python train.py --vocab_size=8192 --norm_eps=1e-05 --parallel_block=false --doc_mask=true --steps=7636
Below are experts of layer 10 (counted from 0) of a mixture-of-experts language model. Rows are named up (a neuron's input weights, with its number), down (a neuron's output weights, with its number) and show model dimensions 32-63. Each number is 128 + 32 x the weight over its row's rms, rounded and kept within 0 to 255. Numbers have three digits each.
Before each expert's rows: "raises" lists some tokens whose logits its average output raises strongly, later layers aside; "comes before" lists some tokens at least twice as common just after its tokens as in all text. This comes from a sample of Wikipedia text that the model never trained on. Tokens count by the router's weight.

# expert 145
raises: "ically", "ical", "ic", "ification"
comes before: "ical", "ic", "ics", "es", "ing", "y"
up0:138112091137180113105142154116129143155140088165142168209137102136116089163175158111144097147075
down0:116109124126131122096136142129082071079119127144155153143085137128107166101082104153160155119131
up1:170178132102161147115118077121193088082079131087102126072121173125103136156159149165169159108095
down1:134122149131123112102078176081150129163144155199177112095109112169198108150163109109115156174158
up2:182182113100143151084084083092163135166158107168134142120159145100126101178160133136157108106146
down2:112079165125121193092133152154176143124121098162131130109080179192171144130171154095129154122134
up3:149096159156102088082116151146098078165130128115107186120115137072120100101093115130184137106180
down3:182134137136128077095156124137095103142143121113086149200135168088096103172121076109158161162159
up4:162102063181121112149132075049121177139105097186130129152143111142131150140102135137137085060207
down4:117123150172134115110154033155121141113050133137123058150099181081066149108146081130174137076118
up5:161117138169179181121169134194134126160100109092145164156085098139189160100103128139091148135093
down5:147090135142131162187118152097090109092223167109171115101129117097171154083139144175131136085109
up6:186103123148208201143107098158123115171083135108111124126148202125174125065153114154112114180155
down6:165095229138164079160131100102105154109140090141158181158172111101156182106188097069133135156173

# expert 55
raises: "1", "0", "2", "3", "4", "5"
comes before: "2", "0", "1", "3", "4", "6"
up0:097180088138091144103137089111069106078167110118118146124132140125193105128137167145104111114147
down0:145128110127104107116087185159037152130129173148171148142125143129124168135076116121140127138103
up1:105152136135039119143101167154088128122106128078146127115116110132117193166099140140125084097109
down1:182115125065119163134152101129093138160122138093060094122151115125115166127143147133106089111109
up2:151127097095167112114087083067108131109113129107076084104108111129157139129104183126143130144081
down2:127082118104138121141171147146127070165141127094084177173119172077142195092101157074178088115123
up3:123146115203177178065097107132057119133119125139080191135140104132122146161089138119094151113140
down3:125102126140113124172106148140083166108036067212041138145067149119122109112122115173132131170120
up4:149152122141109131174125138173186134130094136126134175117138211141134138182158096128146135115126
down4:069132098149115144057075167089169127163121159112123124127092102146083182112107085122127103182158
up5:151154113132123127096153149120148169158123161082136102157097122107202118148106168106144096130110
down5:115109087130157092179159128078124137104116128082138124083069107167095168112138068112098192119152
up6:186143113098126096110160121138091090141146122120142156148106080193172145168115165158112109101060
down6:143103130112173120174079134162142123116135130125114125127085143132089155099136060139117144109145

# expert 75
raises: "|", "| ", "| P", "| A", "| E", "| D"
comes before: "| ", "|", "|  |", "-", "|---|---|---|---", "| Total"
up0:124160159144135122103114166126099134189037133170129164152134120111142159098117142120072119116117
down0:149121149128158109135144117113121119138169131123114110193165136135163136125119117091148091176141
up1:089130154152115127155100144126117159062107094173109063144098168100145141138142144127124144170146
down1:114193130077162126118134096115185144185154155116108144173094103177101142129095098165197096119137
up2:167091142141117127107116173083148153103124112135079127142194036098100125116133103149166146068146
down2:130038185133116185109176122120115145124127037150163058143132120164158194127112101175184115102100
up3:100079145088120147189141140132185157120157145132146101166164195154114139097154126139182127124115
down3:110140172167175124149130126076090144110125120142106171104119121111158137094105139153171160206137
up4:141115139095072145121127137182145158104103135091121056126155172187116184135151130064078070105138
down4:145123090160132164100115169125126154107085181188118099171157139168150132164072127178091130139053
up5:113190058143105151138079154109131139162170106099121143129121186110080125160097124150137144103125
down5:149130125142131158142102088127134106139081092121083131115114103080129073150123101113113176092135
up6:196170147119156156177106130091122164097129099131101131186106126141107114092156124142139143118147
down6:154117092129129139161103117166131142113154152201125084151119123154113108119138122167120101127087

# expert 34
raises: "ed", "ing", "ed ", "ing "
comes before: "ed", "ing", "ed to", "ed by", "ated", "ed."
up0:106124135149118155160195081093143093086129145168063136115056176157181113155124117157129127094198
down0:091137121109057149182120121133169166084188100176066147140108165195148102061116103109091096094092
up1:160163146090107148095150123137128130176124129179108146084116113080133093083159128123080158097103
down1:097121194167079107070132127161132147118176170182145128187092139139087090116078111129089141162098
up2:112140110139055151163111160070121138035119098125107146107194202169102180138186187188118017160097
down2:110137117130122175169125136104115052124092159106109116122125090042096162123129054097200192143159
up3:106133158159081134089153111117138098128097102130130181161049137144103184211086148107095147163116
down3:145074138180124104105108144130165164133142110124091143147118110150107146158099188151176083137155
up4:129111085109110131124136171114095162168093117099104102133124117092191130124132132172135171118140
down4:133117128113132120128149098208169080103183122147121187166133113117119121097158150181121160145122
up5:141140157133111153121126174086053121156189156121109119158137145181144085126108116127062118103075
down5:131100119061124125052129116121105131192165117171107116097192135111152116117161159147101126126117
up6:090118086118145138143158133122173103132155193175137113121144177128087086108142087154128117139132
down6:154116163123119110139191136124138110162161139158152075182111122106138160113136131178143141120163

# expert 161
raises: " | Result", " votes", "ty"
comes before: " =", " is a", "\n\n", " (born ", "1", " ("
up0:098126135130056177177092126178124135134142128072145125139139146071087102153130085114139133206134
down0:092129100156140163123159121054143092156136134212073133106092090132079155126113146088142041130131
up1:113158108127138124159144094076140132119157080087144096174131128150176124080068131159115142107055
down1:170135156103128071172129128143083128170092129168142163153113081045118098146104136127139187063192
up2:067120118147194171096115128116130121141148082097127167109140101177160143156124090154162084146130
down2:089151170154116142181136101079095104142172180124149158180120151115089059150102096142159100126116
up3:112176178114119154112137116120092058074153100154126160117163121135089154148149195137124142080101
down3:130159165135108103136162115084172115204093175132122164142152156118092081160102157156174122175090
up4:124211125111115124147104149125099140155177091150114117108128120124109125135118115127124141171141
down4:142112166192114074145123082106155065136150107093113145085125157070142085127130081139110113187098
up5:166073134200092135149118155135098169127176144125131122113152061170120168128099174154069108056086
down5:150101064114086180148103178172125178122206090083148127134123111129080145151092108172091106160123
up6:088130183060128145195143126119167137162073156124117112166182151140097118145143118087129091092096
down6:145115092192155199117111109078065105152086120103146106104102136146101149137132216127106151127152

# expert 117
raises: " |", " (", "^{", " | S", " | A"
comes before: " |", " | \"", "–", ", ", " | ", "."
up0:078151103124096146132155153154146102127134114122163113163167122115157122179120159106154127079144
down0:135099134138189128139093072129152178176120117123121117199175090157177093126155079097194091155151
up1:098108046090125153088146155167214105127118101121149105193100124138081144130105104096102122100067
down1:102163129114161146114114097115098162159094154168123131102157148161156168168135154106079121118097
up2:092139141138158085110117157119096139092104166121062103083086162144116126108133140200097085178126
down2:142150074187118155142112149120154181115089151140124137169123149136121133086112116162167084179133
up3:056124150127094132095114084115114180076181103101102138149167109169081097169091166141125134090073
down3:186098155178144078142125106109123149137178108092153113176141119119070162132149107117113108189141
up4:155117146139107144174208129138131113105184082137139201153107133124115134114174089107112158149110
down4:168155108106141153154152044135100179126136146100176115139135192160140116121091136190127092159069
up5:130117131114109099101136137124116067150109125140128188150088153086130091158146175159116093172097
down5:134178104097136149120140125156165119182191146133101116095074096218158137156143137098127178140149
up6:152113094081098128107140125101152125103146051113121110077106096143159107151110047157045143052120
down6:133186050063188094127161115107127184192156153171080191140132143101115170101141149142085080106131

# expert 155
raises: "); ", ");", "), ", "res"
comes before: "ed", "ed the", "es", "s", "ing", "ed a"
up0:133125140117161092081123105091106134031151136124108174136129086122148147112160142120143150127159
down0:116163079095055159116151096155129147165136129115119134113124118096107107109144148142198195144095
up1:125134130069124113151070113117087214092155118083162123133100139105127117115180159122147093069138
down1:082086106113119075163141158066125114061181125146169081128121109154161120080138070132152063111090
up2:100140029120105179139146076183135156140097174150115110116116157099151163187145108101118110095120
down2:134090175153130142095154101172159148152138160106098103141065146158115085080139081164114110127076
up3:126108113092190145116165133108118182102051183078128186118119147116096118114131109096119112126176
down3:147138125120191141097128110087118129163132182152122151165121082182113108113118194157165142167151
up4:114131140139120104160142152091120165068114136121099066153119149164136154122148058123134083135169
down4:136133072123144159076149079162120068157122075171064178098116130093090111116075174128178191118106
up5:142159114107120159089119166141102081124143169104137094165176121102128158131161160086093157119167
down5:081110133090116144111123130077186176198091146161148137086132131152075107174114145134157143146053
up6:123122138123070085119145091066067122146135091126130148143112105029146157127095120157145127174126
down6:096107120068111172117134111184123075082139095069130151133145142159116051120114168128164169114127

# expert 148
raises: "cle", "C", "I", "K", "D", "N"
comes before: "M", "B", "The", "C", "S", "D"
up0:150169122129131128163144112208088023126093133115137133095143173158180149153071132159129075127106
down0:138115173089116103103134134127162164146134135086098138120071121117082129104170106092199119106156
up1:144112144129150178128135098116119107136154113131106033096080151138122109131067113112129126094106
down1:149084099123143111135168148104113111117067098180121145116104143125127149125150129120175127119168
up2:101115078140092120142078096111074035138133124182188137138119161135188105115077092139141143093093
down2:082128173124159102164121108217184151123177067094101146172086121132068111120198133174155179184084
up3:175154141121085078092171087155083158134172194159122095169128142093183167119103098081182105133088
down3:107147142078125082086115166093069147103133207142145175165156127127170162133088119122076105135148
up4:161080185123080139189110138109105129132180157164099122175119120100116086169141073100113116112186
down4:154108145100143135143101117082140091146064131119128152139157171171145175139094200113165102065097
up5:142155109111124165149134106120078111054154115149167098130152140161149079085143178172139104157087
down5:127124119099113131145057167209178095110096160147122153121133086123167141106102143089076114111103
up6:120117070127122173147127102141118123154144120131176124150184167162105186103144140152184119121076
down6:140144146188128107147107179147174152129137110116132126110116069116157119131100121170124164110085

# expert 74
raises: "| Date", "====", "\" |", "| Party", "===", "°W"
comes before: "\n\n", "\n", " The", "| ", "==", "The"
up0:150133136136197133144169132121126160099156081083088161132158153124114115133059129111112132080108
down0:126122151100074080070158127111107110097123135123111112141146132134160185139157102075183031105123
up1:161189175180119145115111113104157178084149137132148144122133107079169125040163123169141077189100
down1:169166132165142171109181107121143067149112155111187142135170154128133162145117157178119161144112
up2:136073152105099125105146164117091142141197151149142144160107132145127126163099121228169130143094
down2:105111109142099125079142137120106176105144118132162138134100102156164154127094120086105088109117
up3:154129139146100108152110137141111127132133107164144059203091193121109110096092117171074193113105
down3:115131162114166170092137114130171112118151102149131186097154107127142150112126147122183141135106
up4:116045103143154131096126153108155163168161155137116156078144161111138135093166153107099127105113
down4:130164191136173142151147119111128120127140161111110086170081092169128147104128144174136186128109
up5:108133154090077155062103179103171137153103103112160158098115082176168078132180142185173170134179
down5:107074136138115144130128152092146133111073172135154101112127118132157184161159105156068076128074
up6:143142156115208123153133131105155175116084150147082085081143140149159157136097145142176101104136
down6:198088079080092126134073131196162101118129114136140105100125140156094093116179197124091138148121

# expert 4
raises: "ing", "ed and", "ed"
comes before: "ing", "ed", "ment", "ions", "or", "ion"
up0:173133124041085116106177138102113176116119140084081106133121102167145120125163077104126132182156
down0:121157124084124146123129156085167116137131073096125096151130078097164170087182080134082130115201
up1:117165094114103093095172162131125131099126130080122157115167166138046122109119088131160133096140
down1:113166132156120152065120149180156116126140128129136190086120106156085107113092113146201148088106
up2:162161148115123145104098165092175111110097116107135178057141092129155136123077195132143167116123
down2:136116121178170158113054106082194134097140099083201179128089078093117131102148179161125094203109
up3:097183102095166137137173136081101176121167118086106092178172154086161102132147071048121162100098
down3:130169196190146130092148031158109184096167174139123129121108130098137121129116112054143107123148
up4:131196094160120125056152161110175059107143122103121078113107115041135108121142118171141096132114
down4:148142087170148079111075180095143052157111152156132129126091156180105085136124106127185190138136
up5:155086129150115119087107161188137077127124229157135110110157101164096133107120171106176100160167
down5:092128159169162076113122093135089080059132144132121085112130093148064089160136117148233118109119
up6:118141148222126177103149161116109141133127137107133144152133143140129154119100167190084161119136
down6:141075099194136148096135205116083153177107116096103148165140123131117073098104131148136136137053

# expert 160
raises: " This", " The", " It", " In the", " Despite", " It was"
comes before: "\n\n", " The", " He", " In ", " In", " It"
up0:128156087135098117157089119115106099146107099092128178075143153170068153080127147147117072133093
down0:079098115046120154120127130126133139118137137156149132099132131117115072152128133086068118109062
up1:119161148156144168149110099088158137125145097103092140113102142153063099146152127121049083093107
down1:116110073082126137111105141189099172147121111134136119120190092049164161125121083109183146154139
up2:131144108165119108099126134090175061060175156122120108183139090116142169165114143143136132143100
down2:142095071074113134160104122143116152161137177189129185090103088084138159047131118121085185140087
up3:084152131123107068130133148112111111180105135161150130098158144123114156079118120110134085121125
down3:146070150168117144126139100155170127094134132087164174135091079142098062173132122173087118154160
up4:182083075170137104137176162120165148106156126096090149097119099116088114090109147156184081168112
down4:123079146128084159188163064146182076074172178191158158141147089176112118173120142137097160093106
up5:116115140100107164111147087101158130096206114114116115090120182095180097147136185156122064151134
down5:079130072171140116112082143090156097178165146110112136155165134175125091143153118153102159151089
up6:084107100090105117135146122169132140068177051110147090078093154092115124174198164175093129135127
down6:179114139126171137126133125159136170161118160146179145196138110111134109101117085142148126127152

# expert 151
raises: "31", "9", "1", "3", "2", "13"
comes before: "12", "11", "10", "1", "15", "16"
up0:150095116136124112160098113160069119167036143101098148135123145109131149129125077113157043056183
down0:170167117096142119144128146114126127110142144120140097145176143112092106083120081077125155168072
up1:149178129110161112113179106106185124108134154133110130124084123117126130074153131110143122105165
down1:106060110149118223149127154161108164108094188150094064137126141134167142176121147098112119128171
up2:126109090140115151146100135042151108060149150099208154138148096197143114109113127160084127152154
down2:150133115096145082113133138173113084174109080180116092107118130111106138147121143152168158127188
up3:183174071117094143142136114079137123145144168182143097149104098097121112140105120148083181112166
down3:117148167156153108151138168115122128136110123159118148089139161148134194134136113179117038120144
up4:154123102151149070079146111073127146110143132104123082148135122150163118122094044103095168089104
down4:057128138112126155114171138083157169121114177139151198178196127184161169121168106198082085133139
up5:119083057115114112134107146115115131122097105126114142105146124141162090182078123137079087169115
down5:119083148182167176190027118160133167081167119121151104171059104071169145111103136122154184142082
up6:129146155175173119149144180107157112070162078198136145110150125100117114142156159117137132169105
down6:135094087134151134153170066100086088105081109168150097123145172159124115064193070144120174132157

# expert 84
raises: "1", "2", "12", "11", "10", "16"
comes before: "1", "2", "3", "0", "4", "5"
up0:048122092088129052105114130148113099158079152134091135154122118124126162148118119126101120153098
down0:182172107105115199108142107136152162118108102143195122121129167178161119115174146116128075126104
up1:121132097095122097144148081103099098161132102099139118034078103129080106125105122156175104146128
down1:149140122148163087133118166153136153143175137122113139109168174131190147138137165116138139092166
up2:147138128130114174062126101188094128204109126131100148130158148118120153108188061092113154109089
down2:149064089124157115129090139079162149090092139108154199127097101115143104108020128108091138192123
up3:130094053173091124112139139103132120149110057145132094132117096123102092138144149137094080127151
down3:119142111070148103134117173066090191140126173114176180080172188173094146096101102179189167088113
up4:085190201116104158095068144166139182102122099087116138127130142129135095168094097115117128152123
down4:042150082135110151069124112103102103122126088119129074101131118149103155147132162070174124165141
up5:140098109136152139089053152150100105091129103128152058151136098176160060119123067099099155117151
down5:182163120145136106122145116167076130130128167182140077121039141144122142144136109126119131151117
up6:119132067142126098100108135176085143195110097093080107055095123121155134076107074152096133094094
down6:055143104092120131186199111122107142102118075134114137116164162088124122049073108123100091092054

# expert 76
raises: "32", "3", "2", "11", "16", "22"
comes before: "1", "2", "3", "4", "5", "0"
up0:092121138131130131081147127155116126086153124137125039080175108143146100093095092159133149085084
down0:161146138093099155158129133153100172176112151132142105182066193117128132129161130166165120225192
up1:140136100113110110085170124149114159099118127147101124122145124111216107137149112195107111123206
down1:126130178077161126119151167132136131111109136115195131079182138085103168109181130182106147110123
up2:132115155121173096144112137113127169134122128147082073103105123121151184202123136126105100111091
down2:180040166127119171114089057119058124138159118141146153112156063075128100123138095145110117168194
up3:085179127076077112157136094151133149105119076158125126045148111108130104120125120168141160138113
down3:076124088086123134112110116148149156122109092130164168189116089096079136089184062165147141159116
up4:137111191145175087080167180102131083147075125142105090092080130129094182084100133093171090138060
down4:121097147083143180148095161122116108079184091124137097173158136134107136096095088131126127110160
up5:161114116130112091055103110102124174121145105122098080114159131165112140122139117129089111115133
down5:143097145109113132167130116087186149130112142115132152110139119128133094176072173135109107123162
up6:139113153084091111070139135095095140163204154125099099104111158164087097154106115141115111160099
down6:168129142101124160106146186080122101170139109107126139119102151109143132154147127126155076083180

# expert 127
raises: "'s", "hood", " and B", "'s ", "’s", ", L"
comes before: ")", "),", ") |", ").", ");", ") | "
up0:144148041135097127086122100093125115026195067178116109039097095140191119164095154136125149107164
down0:150099114154127100115112113166170131139092188195155165094146064198108187119153158128147126165082
up1:182116138102099166095116109148155117178171159142149140066114077119072126072159190171048116041167
down1:199118137147103135166110132070075151129170110160079162157143123111092116135101097121113089121109
up2:190174129113125172122142150137122106129141225114139091073114137107120158089164143027146195123164
down2:196205160169107114130154108121126146126198135133109152093162123082121175175163134081113188053146
up3:186100108150080103124136147104092112130208116115113111145084144150174078144097089135146111098091
down3:092108162169115160194160142155159159119103066124168166125127151097098138142144073146130203161056
up4:187113093145131163104111190110183118107150073110104128175149139069175160123107114151179140132175
down4:142120149131190156087122091120170088176112175138103115173043138099109098140155126126120108108064
up5:098146121122126060114114112144130132074173145065126188155112078106133163153109175114167121180113
down5:127161125094126103127100121087077117073129141101067185148134077166153131160085196110194166188167
up6:113111175113057107081142094114147096166129095147115110076167135177132140088097118151132157165124
down6:110125112117141206111113129088158158178124146076158095135094114156111142143106108115109112141123

# expert 94
raises: "2", "3", "8", "7", "9", "1"
comes before: "7", "6", "8", "9", "5", "4"
up0:130119134126156129114175123096107116084156115136122156120092164119156103152121141175103131132150
down0:126057169103114145090114108123089098143134127151097125165126155095110160139076115148090173073159
up1:128085137100084073113171137162112182080153119084158128133163097150129082116133175100125100149135
down1:151125161128118108145122123181134093161130162136216111162088175122094098112203116148083181067128
up2:121074177101096091159129131180106113156162098122099106077102142139111092128108175162106137145135
down2:119160115206166216127114137117123147136123135102125117127160110098095124128136112127119123165095
up3:129185187102094157131126088178093147100143116107181174180152082117126161129140088153124153132140
down3:175158112158130104091104109072094172149121136113118122209112152090109075099108041125153139096209
up4:059154115103054113093093183133132092164146104135159152133108105149130172088144099071205118122118
down4:094151169144124155169044112062133133048187156106098109147156125139108118087172074103168100143189
up5:132083162141104087195096109119142148110157117211121144115133138099128145129149137099110110079123
down5:110136118133179146119074137121098144117113116103092148132152161151112124115126133149138156177084
up6:083114067118106117116071105142064175130083085131041127146134023121119164162175165125155132134158
down6:110090093115118196148131145150081120124167158067100069088161152136089112094139121160161092093113

# expert 72
raises: " |", ";", ".", ",", ", and"
comes before: ".", ", ", ",", ", the", ", he", " to "
up0:125152109158099110124186130105181111095097133175152133131142141165140161140108104155048090130123
down0:129104114145099135116108175113118165079131146183079108076172109211164121131104089162092199112081
up1:145104162125064121135184159114068147168172106143146133088197155148145152084154129142127147149201
down1:121185065156084129079139085171078132124165070119170191073110128087093081054138131085090123075140
up2:150112096115111098139159128125194183147111128153116147128106122114094092086142181104119057085151
down2:117084145191116111157149122073095119125062157091125143206157140118135113117141113164137114229090
up3:127086099160104159174129133124159141083104121104107127106091168113118183130133174095131142097170
down3:154108098169176086167087184115140113143170119136110174176101091130114138150051120126078136154088
up4:155139096137125144121203140136132135098106100156178136137140110108118117131160087097119132126109
down4:103108143130182111171177113124079100170097167103139084089087132158162115112122120126144111143135
up5:089189097178188104145113112094106138144090172091158182164131145155054135147104190193164143096107
down5:091157130145190133117100104117122086133181128164183163103139057128167053130066103137137162114135
up6:137163128171081087126126134152129062150128077166129141145078129197076116125124125073103129129103
down6:133115160119123135107143131071155102068100160149138113120148105125163125078167159093176160177112

# expert 20
raises: "-", "- B", "- N", "- St", "- K", "- The"
comes before: "-", "- ", "| ", "|", "  -", "- P"
up0:138099133128118098102120115102104115098138128166143120110050037174112110115141147155141117124141
down0:135181131110102110127109160168144096117070130089125168130147151126126131175130155143104182117169
up1:081126082152133090092162142107122095101134129141112096141199144115148157090178138134189114150130
down1:139096121171141152124127095185160165196084113120137104137137130077090095114103185091081142104073
up2:081108157065136143102126145095104177087133061141132119177084055122096108138112159147148115108159
down2:085131150183072121149093138096167163137064124132095176172058158176102116154173146157071150082145
up3:176078141112156152206131144124138168132104128195142101124128081097133136138186163108101110081224
down3:045152154148149118096151142074119124145147157087142119150144122113084139144127119154161160124126
up4:131121088092175195174155118144079124126152067156175075110106114126114114078103129132160121145135
down4:103143092130146122074096101109155145132109143158144142112103118167105179123139116129173201146115
up5:133155120179138089191116079110140109189137125160119117132177191166140165137105102140160049119064
down5:080078177107144154104163127095148083097122209148128149110114120127166132087141107121110130115148
up6:116074147112117134064129124133144139076134083136147147123098145156166151056099068164095132126178
down6:114079136083171126146124101152109147156193120158171118123135121115096083097185096151172151114046

# expert 150
raises: "-", "- L", "- M", "- Ch", "- Comp", "- C"
comes before: "-", "- ", "- C", "- Order", "- List of", "- Phylum"
up0:126115144168120149069086160197091100075078123121112160134190132161130126138156078109107073125135
down0:167070088163116126084026113111176125086101144134178121132150154167170099200122135156077120175137
up1:168169151086153141205147103070152140125077121159164178144107118174115160083143169124097139058074
down1:100160196138128135107145100150149142138060092127114137126082132097130138145131139172128157199211
up2:140169134127084093139127142188133143125134118157103142112084140108141056074143116165170123132091
down2:103159130130116126099055154115133181116115108109110171121111170140038122082172122117120135069135
up3:104150099118182107091146115085134102120098162118143141158121100150149158149098142111130061183144
down3:137111109092127126077136148126057145178182133116159166180214161155147140113131117125132156150114
up4:102122120121132169066175173134162128080112141108105171135118099109058149113089105130106149108193
down4:065088117146161155134130137131154128143155158193111122069155127127232091165126125133233131127152
up5:119133139131121110133168177107135102090244085140114142141161118104081117116085170150134103167139
down5:135101150163103198099115126124172121148111177065118134091141077130130128143181091160136145102172
up6:154122148159110151179184124085086093051189092078093130163135142134123156150111198116135127112144
down6:136128128150106172115148103157081138127155141124099141145140124168060128184135096133081171185121

# expert 178
raises: " This", "\n\n", " The", " When", " Despite", " In "
comes before: "\n\n", " The", " He", " In", "\"", " This"
up0:135117142135209126201098029137167123110156104128152179108140067121073146143066127071134097130132
down0:119102115132146178105109159125177048103098074135120133154117138149134110123104163094114118105171
up1:124108132102130126120158153173118087123083042061127147141077123163178149150128102146061179116071
down1:123144144110131136115128118076163159141095180099117125091161094082091157112153134165163094116164
up2:146186138154115109159155155174148183161150110127139155122101157166120151111156157059091164151189
down2:135079198136156074118081084137180100093051130130148104173109145180130098134133093042140160176166
up3:174109145084108151132138098054129138185125111121158121154170167135136142154159056153127084146131
down3:150178096139092136095150117128158105102141103159137156054119166149137140149118078093146121103152
up4:150156176140153117106132173188151115132078168142172207055140128146053154073128198128114106077184
down4:110112096119089090167142106081145079170121081159141141191152173063202077167123050135118157134095
up5:214071116125166193144157114130112148119164060108117126124138180113156114131110168063147185147149
down5:147209138140078118103178173119128090110072177160048161112089129159145155221130144141076135167169
up6:116081117103182124157083110170177105070147140113119132036142093161102130112132141111147174074150
down6:138137097109139218123094139135053183119139124107168104115117142125102167070130086151148133141187

# expert 3
raises: "The", "==See also==", "====", "===", "An", "In "
comes before: "The", "==", "===", "In ", "In", "-"
up0:155065162073115146117091172130081151132109168121142097158171182105153139102093119157091082136137
down0:124092146076113128090158142110179142179107166100152127137200102171125094178157097128164118144166
up1:164088100147116077110182168131106133141099123113177121175119193154071081139148126165089098122098
down1:111147104167110145084104122099078084166168146118172153202126103145129154109112117093082183130077
up2:203116097113156062089109136139108114094162111139118130057203118084127154107161098073089115107142
down2:167155122147065169103158163077131172123055066139145131130186139173143109113144094141174118170106
up3:100112107124159149143154128126119122160062131142176099134132184111177142092125178165096154076162
down3:098161120164148116080153127136145165166109113121166102150062050150159189097142123170147144136107
up4:070165132138116102089077107146077082081105096143084127145152111171141175144139163127115166103121
down4:178186112121166157143172088056085111149157152075138116167162092129084156100144138147161097119130
up5:131223090123179135158124128126070135083023138094072091127125108135175098170204162157102130142105
down5:100093136113082135087170110083170069186150125188086106080112111106120129051123120085084092108133
up6:112130144140181136119106122136129123185174093201131114073116132149182136105161154112156122132105
down6:120133102118120152120146129138097070149130127147069093094103133105120087113164005134134120146120